{"d_expert": 32, "router_z_loss": 0.001, "norm_eps": 1e-06, "rope_theta": 80400.0, "attn_scale": 0.177, "extras": ["capped logits"], "beta1": 0.95, "lr_head": 0.011, "decay_shape": "cos", "train_tokens": 715100000}
Below are experts of layer 13 (counted from 0) of a mixture-of-experts language model. Rows are named gate (a neuron's input weights, with its number), up (a neuron's input weights, with its number) and show model dimensions 0-95. Each number is 128 + 24 x the weight over its row's rms, rounded and kept within 0 to 255.
Before each expert's rows: a language model's description of what the expert responds to. This comes from a sample of Wikipedia text that the model never trained on.

# expert 32
Description: Word-initial capital letters
gate0 [109 164 106 121 160 115 122 147 117 135 152 171 125 133 136 167 150 174 137 154 125 155 141 138 120 113 171 107 119 151 121 122 146 108 123 136 129 124  78 152 124 172 107 123 140 102 192 132 123 138 125 116 152 121 162 117 153 143 135 128 139  87  76 142 125 158  90  73 109 147 135  85  93 104 147 161 149 124 136 103  65 138 113 135 160 154 146 154 133 129 152 122 126 103 131 122]
up0 [ 91 165 157 114 119  83 117 149  93 119 109 115 107 172 124 132 116 113 152 167 166 115 150 154 137 112 107 124  94 124 106  98 127  76 167 118 107 124 118 104 139 158 102 133 122 133 121 119 131 150 113  92 131 147 127 118 112 126 112 131 140 120 115 101 133 162  61 101 150 115 144 151 149 135 133 144 161  91 122 115  99 139 108 180  71 109  97 167 111 125 164 107 105 141 148 144]
gate1 [128 114 166 148 158 151 121 121 133 110 123 106 131 122 144  92 104 111 136 153 130 126 129 123  94 133 109 115  96  82  84 123 120 161 150 126  84 174  99 125 116 136 143 131 110 115 137 175  97 138 128 152 126 123 118  84 128  83 153 114 120 148 140 105 135 123 187 117 112  96 120 140 186 103  81 155 158 122  81 114 141 146 141 134  72 123  95 111 115 134 159 111  95 132 124 137]
up1 [146 113  75 133 134 169 176 127 108 156  89 154  95  99 152 158 123 181 109 101 134  76  95 137  65  90 121 131 154 101 113 149  97 149 120 145 128 121 122  97 122 113 124 133 146 150 157 119 162 112 114 116 109 147 139  88 145 131 125 126 148 119 103 120 186 110 111 148 109 144 108 118 138 156 131 135 157 128 105 141 139 105 114 159 170 159 128 104 114 118 135 101 159 122 123 133]

# expert 41
Description: Table row endings
gate0 [ 96 149 120  86  94 114 102 123 138 138 143 176 147 138 148 112 116 125 134 138 117 143  79  92 148 175 136 164 152 125 139  91 134 126 123  98 130 145 128 130 169 124 112 118 118 151  94 145 133 150 120 108 120 132 170 114 107 108 133 114  98 158 115 127 115 114 121 136 147 121 108  80 117 146  96 122 151 159 106 142 127 148  89 106 111 166 166 134  37 130 165 147 108 120 129  97]
up0 [101 150 153 105 134 151 111 151 134 107 147 164 161 121 109 133 148 141  88 148 145 110 141 166 167 136 122  89  98 148 132 101 148  86 137 106 150 121 154 126 108 116 172 145 128 142 125 127 180 138 124 147 197 120  93 180 134 146 100 132 144 128 175 149 137 122 139 115 137 113 157  86 164 111 144  91 146 106 147 129 148 102 106 151 139 164 133 156 142 132 155 141 101 155 113 125]
gate1 [114 113 121 133 120 125 123  83 100 140  90 154 136  89 176 142 125 134  73 111 114  88 122 110  83 113 129 107 125 127 138 119 160  86  89 143 136 118 150 117 137 169 168 142 148 139 101 118 141 131 112 160 107 132 119 116 155 139 138 160 159 130 123 161 146 167  85 173 121 124 112 130 109 127 106 126 117 121  99 135  95 123 134 103 129 115 104  71 107 134  72 143 104  93 164 124]
up1 [104 128 107 135 152 121 144 126 114 148 130 103 153 105 113 133 110 106 116 132 171 156 109 107 125 117  72 128 106 136  85  93 146 136 163  94 161 139 110 124 137  99 113 109 100 107 116 125 192 144 120 150 141 143 130 144  85 156 113 102  83 131 152 137 102  93 168 119 131 120 128 104 150 118 184 104 126 171 142 163 113 122 142 129 159 100 157 161 145 136 173 114 155 140 139 159]

# expert 24
Description: South Asian name pieces
gate0 [131 163 134 152  84 105  64 117  97 117 114 135 124 114  89 126 106 141 104 109  90 134 126 101 132 120 109 142 155 144 120 114 111 145 106  93  92 115 150 139 118 101 132 117 131  89 108 155 129 125 123 145 127 151 124 108 160 119 163 110 159 127 137 146 148  94 104 127 137 129 177 167 114 154 160 130 121 168 127 111  76 142 102 114 134 188 114 106 159 163 116 163 137 121 144  77]
up0 [121 126 119 130 124 104 115 109 115 102 122  94 119 134 143 150 145 158 157 125 145 122 107 110 122 148 104 142  96 107 148 171 132  84 136 121 127 102 155 127 195  84 148 126 118 177 157 153 144 132 126 163 122 131 104 157 146 123 109 122 152 124  85 171 113 148  83 125 111 160 131 125 105 140 154  90 139 111 101 122  90  97 107 135  92 139 120  88 123 116  81 140 168 158 162 100]
gate1 [107 154 130 120 147 115 101 130 123  85 121 147 106 109 141 118 129 141 128 131 157 147  97 126 126 167 117 122  97 138  85 120 108 151 133 121 109 105 142 167 138 167 150  90 127 129 135 103  94 118 106  77 107 109 122  97 119  71 168 115  98 122 128  94 129 118 110 155 173 108 122 127 151 108 125 110 191 109  84 175 113 146 105 158 133 176 125 128 133 146 126 101  95 135  90 131]
up1 [153 159 115 148  94 108 171 105 159 146 113 141  74 107  96 141 133 112 127 156 128 111 144  98 136 121  79 132 101 105 130 109 134  94 132 135 102 134 150 123 124 109 118 101 141 141 126 108 147 181 133 170  88 102 141 150 125  96 114 138 140 186 121 144  86 151 151  98 158 144 110 127 118 134 135  87 142 140 104 131 109  89 141 144 157 106 132  97 105 118 110 115  85  95 167 152]

# expert 16
Description: Romance name fragments
gate0 [156 108 125  78 145 168  88 141 154 122 134 131 161  94 157 178 105  89 197 126 119 114  93 114 146 137 140 115 116 143 162 153 124 108 121 113 111 120 131  99  89 139  86 138 111 123 180 144 132 140 118 131 120 116 109 167 147 117 135  99 101 148 120 126  83 150 107 126 135 144 128 122 139 128  88 150 133 124 141 167 127 133  80 140 125 144 114  89  99 169 171 124 139 129 136 142]
up0 [106 156 126 123 113 122 155  96 147  98 122 140 115 161 164 164 130 125 126 157 158 109 117 119 124 160 128 136 130 112  99 154 104  95 121 153 126 147 102  98 108 126 153 144  78  90  92 117 180 152 129 153 163 158 116 115 170 105 103 131 118 126 131  99 126 133 150  77 110 125 125 119 168 120 107 102  88 116 147  94 111 142 122 107 149 101 101 166 155 123 170 155 129  83  96 131]
gate1 [165 117 162 124 148  98 169  99 146 165 142  99 145 119 141  98 198  87 133 136 125 156 108 124 111 132 129 129 143 155 119 148 171  94 153 132 122 123 153 128 103  96 142 147 159 122 188 101 136 119 131 124 146  89 112  87 132 139 152 149  65 147 119 141 150 125 128 129 160 122 136 119 100 153 126 117 116 101  99 164  89 152 104 125 107 167 104 150  99 130 123 148 123 112 120 135]
up1 [131 164 167 149 108 124 128 119 143 147 134 130 156 141 109 149 110 136 148 137 137 129 130  75 113 187 103 125 121  98 137 153 124  85 138  86  92 138 182 119 147 167 137 121 132 157 133 134 119  83 124 169 160  76  92 170 104 144 106 107 150 116 104 101 134 124 130 140  96 111 119 143 128 120 140 114 136 140 134 110 148 128 139 120 107 118 120 137 110 105  98  77 157  97 139 190]

# expert 14
Description: Name-initial capital syllables
gate0 [143 112 187 122 122 144 120 110 127 104 130 107  96 131  92 119 117 171 138 100 144  91 138 118 143 158 142 113 164 145 157  85 108 143 171 150 120 156 124 140 123 122 124 110 132 107 129 129  86  82 177 120 152 149 112 121 109 137 114 128 113 129 142 181 121 140 115 104 132  66 187 103 108 130 152 122 119 126 138 111 140  82  92 101 142  96 118 156 138 140 166 162 106 129 142 120]
up0 [112 118 132 158 176 146 110  96 117 119 135 118 111  96 158 101 109 130 100 103 109 138 113 114  86 149 146 103 146 138 136  95 117 193 150 146 166 129 139 157  96 109 134 116 123 118 124 126 114 126 132 111 102 110  68 152 153 110 165 181 116  97 109 121 139 113 128 121 169 139 102 127 135 172 139 157 104 157 114 167 107 115 106 103 146  96 124  89 138 125 125 165 118 148 171 151]
gate1 [105 101 116  82 124 108 108 161  96 105 105 145 141 111 127  74 120 133 116 117 159 125 129 150 138 115 122 112  85 129 123 160 142 124 114 146 127 174 103 162 107 159 126  74 148 150 133 164 141 150 130 159 107 123 147  90 145 135 114 182 126 105 115 114 108 132 130 143 107 132 114 179  69 107  89 140 138  78 126 105 113 155 135 131 123 127  75 117 131 174 127 138 115 108 124 129]
up1 [173  97  73 124 133 141  83 152 119 127 113 165 161  81 131 103 130 152 135  91 127  83 155 132 185 107  69 131 155 149 104 127 102 109 144 139 115 151 147 134 123 121 124 118 146 125 176 176 114 104 106 127 125 205 141 175 122 134 130 128 106 142 157 133 132 131 140 122 157 125 132 156 112 129 108 148 147 147 124 127 163 108 151 152 119 147 141 128 141 132 144 146 112 138 114 125]

# expert 4
Description: Media and arts nouns
gate0 [146 136  85 104 115 130  90 166 105  87 101 133 106 170 110 126 114 129 137 127 132 100 148 121 122  97 121 149 157 142 134  98 157  86 111 101 114 199 122 111 116 110 126 138 150  89 149 171 109 101 155 145 139 114 111 125 111 153 136 148 134 114 136  82  91 142 104 161 115 119 138 169 106 140 129 104 158 131 116 114 153 106 124 162 122 124 118  99 111 185 131 151 129 164 171 140]
up0 [ 98 121  93 161 146 116 103  63 101 166 127 123 131  98 126 155 107 119 160 132 148 158 133 129  98 135 127 149 142 146 122 119 119 174 122  65 124 120 108 136 119 118 128 114 136  96 145 143 159 147 142 131 132 165 132  99 159 154 109 118 140 169  70 106  97 146 125 167 141  90 128 110 174 153 111 124 160 141 154 135 158 148 171 152 130 106  98 114 111 122 143 137 152  92 121 143]
gate1 [107 139 184 135 143 111 187 138 146 130 164 156 148 125 110  76 120 103 145 164 133 136 143 149 125 168 147 137 120 157 112 150 135 118 175 122 101 136 146 168  94 196 126 131 106 128 140 109 156 111 119 132 122  85 110  87 131 131 111 135 108 124 157 155 112 136 130 103 131  95 146 125 112 115 144 118 100  94 132 164  85 118 103 138 111 107 102 110 125 127 118  71 100 111 134 143]
up1 [149 107 146 141 105 111 150  88 157  92 125 141 135 146  99  87 157  96 135  99 135  98 145 124 116 141  87 139 108 129  84 148 105 141 126 118 182  96 127  96 151 135 168 131 175 137 150 105 132 127 133 164 140 166 100 128  80 104 132 129 142 133 129  83 101 140 113 109 111 115 118 140 147 131 109 150 119 102 101 148 133 154 153 160 108  84 122  80  95 103 169 125 155 147 126 136]

# expert 35
Description: Mid-word Latinate stems
gate0 [124  84 109 158 151 138 121 111 144 124 174  95 150 126 132  94 143 141 128 143 104  57 114 148 136 150 150 152 158 114 125 104 137 122 129  88 118 110 124 153 115 101 139 105  68 103 150  87 154 170 116 169 134 123 124  86 135 143 100 113 158  99 140 126 163 139 142 109 119  79 124 102 139 134 154 118 107 116  81 145 121 112 129 123 117 157 114 138 179 130 136 159 141 123 164 118]
up0 [114 166 147 117 158 138 147 154 121 146  90 144 101 133 135 114 129 123 125 132 102 142 127 141 142 148 152 137 131  76  97  93  87 125  95 119 127 110 127  96 129 124 106 142 113 175 157 104 147 137 187 122 146 188 128 133 153 172 135 116 116  99 130 131 114 133 122 142 170 139 127 120  94 142 180  91 165 132  99 114 110 107 111 101 158 165  79 116 132 159 119 127 121 107 158 159]
gate1 [ 94 144 155 136 155  96 110 107 112 102 107 100 117  88 103 146 124 116 154 144  90 149 153 173 151 138  99 137 160 112 146 153  80 118 133 136 136 148 123 126 143 115  80  99 142 158 155 102 201 119 120 144 137 104 128 105 123 120 108  97 110 123 125 142  93 155 122 149  94 163 135 109 133 180 169 144 136 134  92 144 141 114 164 148 119 129 164 153  94 125 127 163 137 109 131 122]
up1 [150 138  78  96 104 162 143 123 141 112 155 127 129  98  97 105 123 150 134  94 106 111 155 175  93 136 143 115 155  80 132 142 177 161 175 132  91 112 154 174 140 144 137 115 149 162  91 185 133 131  99 134 109 126 137 165 132 125 104 101 129 115 140 138 104  99 105 122 122 117 117 161  95 146 101 126 123 119 123 112 101 110 160 155 126 141 145 156 104 152 136 121  93 136  98 154]

# expert 19
Description: Vowel-r pieces after initials
gate0 [ 77  68 118 121 156  92 103 132 144 124 141 138 141 142 174 111 127 138 139 132 183 131 148 119 126  67 146 124 115  68 164 128 124 163 141 124 118 142 141 143 108 104 126 179 117 127 100 137 149 111 113 159 135 137 148 166 154 139 140  80 150 119  95 115 103 117 131 116 116 105 124 138 150 157 147 153 134 131 104 137 115 113  92 129 133 138 132  81 148 162 172 161 124 102 147 112]
up0 [106 104 113 145 111 103 157  85 156 139 113 119 114 123 106 140 145 145 129  78 141 154 131 151  82 125 124 153 144 118 124 102 133 163  99 126 114 137 178 131 119 166 157 110 161 112 117 132 138 115 150 133 125 140 131 161 137 118 109 119 104 154 135 164 118 123 121 117 118  96 104  67 117 148 110 132 133 171 132  89  76 158  86  84 123 106 125 146 148 151 112 169 168 101 140  83]
gate1 [143 148 152 136 141  78 109 118  75 100 105 123 114 109 151 172 151 159 124 138 136 118 124 101 120 125 107 116 101 102 105 126 120 143 142 156  94 124 136 116 122 127 141 133 164 155 112 120  70 134 131 135 133 123 101 127 195  91 117 177 165 138 105 181 127 109 100 128  98 130 133 166 147 173 149 138 161 114 178 161 136 118 103 118 142  95 145 136 121 142 118 123 143 108 101 109]
up1 [166 103 147 167 158 136  90 152 130 112 147  92 102 143 132 142 115 111 106 109  85 150 116 164 152  91 153 121 126 137 102 138 106 162 173 138 108 118 157 169 147 151 151 152 117 123 146 126 144 127  97 166 109 114 138 156  97 129 117 142 115 112 113 138 148 110 100 120 190  80  93 100 166 174 129  93 123 132 118 109 112 124 140 137 107 148 132 118 105 130 143 149 129 149  75 150]

# expert 29
Description: Abstract noun suffixes
gate0 [130 132 175 100 119 155 152  75 137 148 140 123 134 105 118  97 156 166 140 105 125 123 125 135 107 168 130 168 139 102 149 135 147  65 143 114  87 128 103 132 128 147 156 141 113 151 132 103 119 155 164 127  94 110 126 144 115  96 113 117 184 116 175 144 155 154 102 115 135 109 165 154 115 141 107 131 183 130 141 142 142 121  84 157 145 107 181 113 145 125 128 109 111 128 136 133]
up0 [140 108 144 135 123 131 134 129  96 147 132 124  90 118  91 110 117 160 114 127 146 136 105  75  89 106 157 155 165 149 148 131  99 127 129 129 149 132 102 105 143 124 137  97 143 144 150 156 155 188 146 120 158 180 131 114 128 160 135 114 138 156 126 129 128 123 125 106 131 132 121 152  88 129  90 135 131 101 106 124 143 138  68 139 133 151 121 128 136  93 149  62 142 152  52 124]
gate1 [105 103 134 158 119 109 146 118 164 131  99 128 153 108 175 132 144 126  98 128 139 133 156 129 148 156 117 128 128 135 134  98 164 125 120 147  94 150  94 136 151 103 128 186 131 141 129 166  95 114 159 119 119  98 128 107  66 121 180 108 164 143 121 139 155 124 130 141 121 156 135 131 117 169 137 120 140 124 155 157 160 114 187 118 118 174 136 187 134 143 161 133  86 125 142 127]
up1 [138 139  88 107 154 154 159  99 129 122 123 110 123 170 110 156 159 137 140 122 160 139 126  79 151 150 150 121  85 142 136 121 126 117 206 113  84 171 130 127 108 115 167 146  91  74 122 150 119 160 115  97 118 152 136 121 128 131 109 139 140 121 137 133 142 138  98 165  96 113 137 130 141  90 155 132 127 131 124 113 161 134 147  86 166 132 149 145 167 140 119 122  79 111 149 145]

# expert 12
Description: Surname middle pieces
gate0 [116  97 160 154  92 130 154 134 181 169 146 126 119 140 166 141 120 115 133  89 151 144 173 153 110 169  98 147 124 138 142 135 147 101 145  87  96 174 145 144 149 110 124  93 135 101 125 116 128 127 151  88 103 110 151 135  99  94 167 116 124 163 159 133 153 146 136 116 139 124 101 105 123 139 132 106 150 148 112 133 103  93 149 138 113  92 124  95 107 162 131 126  75 108 131  90]
up0 [105 103 117 131 147 138 129 117 119 112  83 173 153  89 141 153 105  81 158 106 120 136 112 133 108 150  82 165 106 145 133  81 129 137 138 142 147 105 127 136 127 100 128  91 144 154 109 146 157 130 120  99 180 165 169 122 151 122 152 136 112  96 106 135 140 142 116 113 131 122 129 107 135 142 120 168 130  97 100 123 153 156 110 117 162 137 117 130 156 105  75 133 164  91 116 187]
gate1 [137 142 176 135 169 136 120 121 131 132 129 122 188 130 142  92 125 166 157 143 103  99 129 147 142 141 131 121 110 122 140 133 125 177  86 135 176 134 173 106 162 138 107 133 122 160 119 108 153 105 127 133 122 124 154  74 156 163 133 134 115 126  90 179 118 133  95 112 121 171 106  97 144 142 126 119 128 112 111 151 101 170 134 154 134  99 136 178 126 159 149 133 120 134 176 137]
up1 [ 88 116 142  88 154 133 117 127 137 124 111 105 128 131 138 191 122 128 123 177 158 149 138 150 161 144 142 114 147 131 159 139 129 148 120 126 160 119 137  86 121 142 153 118 116  87 193 123 155 154  94 159 101 138 117  94 158 140 126 114 158 104 123 124 135 113 100 119 173 106 111 138 140 116 135 118  65 127 150 103 118 139 169 148 150 146 125 169  99 104 127 112 131 133 139 188]

# expert 40
Description: Place-name parts, infobox dashes
gate0 [139  76 108 148 132 145 149 138 120 139 139 148 140  96 167 105 157 124  85 106 105 180 119 133  85 139 123 182  81 147 157 138 153 144 135  90  91 141 136  52 101 113 138 116 113 107 130 156 139 177 118 135 118 103 124 117 131 133 130 125 113 119 121 153 107 118  89 133 141 112 141 124 140 163 113 132 138 135 131 175 125 161 124 103 109 134 170 156 141 111 168  97 111 140 133 117]
up0 [122 145 122 124 117 111 163 108 145 153 106 114 164 157 164 133 137 132 119  92 135  96 152 131 139 137 149 107 139 130 146 127 162  50 213 151 127 117 129 126 107 104 162 120 140 105 100 129 143 131 137 122 110 133  88 108 127 134  97 146 128  97 144 147  75 116  85 111 126 163  91 126 137 107  99 129  78 142 133 149 125  98 111 146 123 129 144 147 108 139 113 105 119 118  75 133]
gate1 [200 126 127 120 135 109 143 126 146 149 118 124 167 121 112 109 165 124 108 150 146 134 149 137 176 148 121 123 140 137 115 133  97 117 151 116 108  90 128 142 140 100 141 106 137 127 144 121 127  98 110 125 119 153 127  60 115 107 118 107 130  91 166 107 159 125 126 108 101  94 146 142 115 100 133 165 112 109 115 141  72  95 120 128 131 154 114 105 122 149 149  91  71 158  79  89]
up1 [148 166 169  98 135  89 131 121 151 111 103 114 156 148 152 150 137 154 164 158  86 132 107 111 124 132 128 120 182 119  97 100 101  77 127 128 132 103 101 130 123  96 133 113 119  93 145 120  87 159 110 130 144 102 156 154 129  99 122 120 131 132 153 137 124 135 192 128 122 137 176 162 139  89  76 155 140 126 119 163 107 140 148 109 122 148 133 147 136 113 112 101 150 112  85 120]

# expert 52
Description: Letters in foreign names
gate0 [131 146 158 129 155 185 132 161  82 157 124 150 141  95 143 114 121 108 133 138 113 120 122 110 146 107 110 126 150 119 152 143 116 155 132  86  90  96 145 116 109 133 105 123 100 154 138  89 111 151  91 143  94 140 157  86 172 136 103 154 156 151 134  97 109 117  74 148 142 114 146 120  99 143 100 113 117 130 135 130 123  70 152 189 133 131 106 123 108 119 112 180 134 134 118 129]
up0 [129 158 143 176 136 105 110 160  84 153 177 116  90  79 116 141 159 107 141 107  98  97 110  94  92 163 152 114 127 154 141 178 159  97 120 114 110 121 145 134 185 116 148 129 128 135 119 109 118 171 113 114 138 135 166 118 140 141 141 107 129 105 154 128 162 108 153 139 129 147 131 104  98 147 127 144 105 113 150 130 111 127  91 164 109 166 144 139 153 158 150 122 112  91 128 104]
gate1 [106 128 133 151 161 151 156 119 148 113 105  93 145 169 145 117 131 139 110 134 153 149 140 137 138 113 136 124 108 110 130 112 160 157 112 139 150 130  96 153 121 131 122  80 175 142 104 145 133 108 108 143  97 124 132 126 125 114 111 148 205 127 141 157 126  87  94 125 106 153 188 116 123 129 152 121 128 144 135 151 132 149 104 128 144 135 117  88 150 203 182 160 106 134 140  98]
up1 [117 153 115 105 101 161  92 156 107 153 125 158 125  96 109 133 120  95 117 146 126 138 130 107 116 132 130 120 130  79 114 110 124 138 118 151 153 121 120 143 140  95 106 159 153 105  85 121 102 160 118 107 124 132 132  98 138  59 130 155 143  96 112 154 167 171 143 152 125 110 132 150 152 171 122 123 136 133 173 117 110 169 108 105 115 142  89 158 121 144 100 190 137 109 164 106]

# expert 47
Description: Field labels and headers
gate0 [ 93 166 114 165 154 110 112  90 125 110 137 110 114 150 130  92 166 133 160  93 145 145 125 181 104 130 135 142 128 118 169 106 124  92 114 138 112 139 146 115 125 128 171 159 118 150 118 132 140 128 153 157 173 138 111 162 143 153 159 134 161 121 131 134 166 120 120 112 114 137 164 149 161 154 145  86  98 100 111 129  79 136 146 102 186 164 130 129 153  96 147 124 155 107 113 141]
up0 [150 122 134 144 178 172 151 184 136 157 110 134  85 125  88 112 146 120 119 147 129 136 148 180 146 101 101 147 118 163 106 149 106 150 126 138  88 142 129 121 105 156 133 135 143 187 128 151 110 150 168 122 147 121 164 126 143 147 101 111 125  93 178 111 164 130 145 124 144  94 118 170 146 125 156 133 133 166 138 101  98 134 160 158 138 112 132 170 141 142 111 130 127 104 138 122]
gate1 [155 161 113 141 130 163 139  96 124 113 148 143 168 137 142 146 101 118 105  95 143 141  92 109 123 100 110 115  77 163 104  94 125 140 145 102 138 119 121 134 159 150 123  93 142  86 152 149 131 126 159 163 117 100 125  86 156 148 112 161 165 120 109 102 150 147 157 131 167 129 112 147 126 154 116  63 133 114 123 197  95 108 153 102 147 139 133 144 135 147 137 140 113 143 125 159]
up1 [145 127 142 109 162 103 103 138 116 178  76 107 133 151  76 128 150 152 208 148 120 109 131  96 150 122 116 158 164 111 133 107  82 113 126 125 114 116 122 107 134 122 136 129 137 185 130 107 162 125 142 115 118 128 159 122 125  92 155 119 122  86 135 120 152 161 111 145 143  92 139 140 116 149 117  85  99 166 144 167 117 115 126 146 106 126 141  96 118 136 101  86 104 134 120 126]

# expert 61
Description: Surname endings
gate0 [130 124 136 124 130 161 127 147 107 142 141 122 127 103 132 152 118  53 130 171 108 177 133 141 179 133 135 105 152 145 136 144 131 122 167 151  66 114 105 103 108 136 113 144 115 138 157 123 111 176 116 160 156 121 161 101 171 123 125 146 112 147 109 147 127  97 135 153 141 135 100 108 138 132 150 146 129  99 126 174 186 107 134 139 128 139 127 156 157 175 148 111 138  97 107 109]
up0 [104 126  86 138 186 130 116 140  92 139 139 112 103 138 104 125 128  97 135 115 105 165 126 102 127 156  95  97 130 111 163 110 127 131 129 123  86 177 175 107 138 117 136 123 146 153  94  86 114 147 135 134 132 131 113 117 153 164 119 107 105 125 110 110 148 180 148 148 157 158 159 132 113 104 185 110 100 121 172 154 137  98 123  97 133 105  89 140 134 156 112  90 105 139 147 135]
gate1 [121 169 157 126 136 150 111 101 125 156 105 175 116 171 123 130 128 117 127  96 152 110  99 149 137  89  89  95 148  88  71 121 156 107 138 134 122 130 137 154  92 125  98 118  76 133 148 124 106  79 119 119 134 126 116 110 147 155 129 134  94 141 123 129  96 147 122 116 109 162  95 102 135 137 145 122 140 164 125 160 105  82 162 166 132  94  78 151 142  98 141 124 154 124 127 135]
up1 [104  93 122 126 146 147 114 166  73 120 126  97 149 150 147 122  80 124 156 160 132 133 128 136 119 119 145 159  97 196 134 118 146 151 151 129 118 121 169  94 130 146 118  93 124 115 103 162 208 134 102 129 112 119 129 132  96 120 136  98 129 123 149 151 157 155 152 105 177 111 142 127 143 124 140 128 139 142 152 102 116 143 123  97 118 140 150 155 173 100 146 136 153 127  98 155]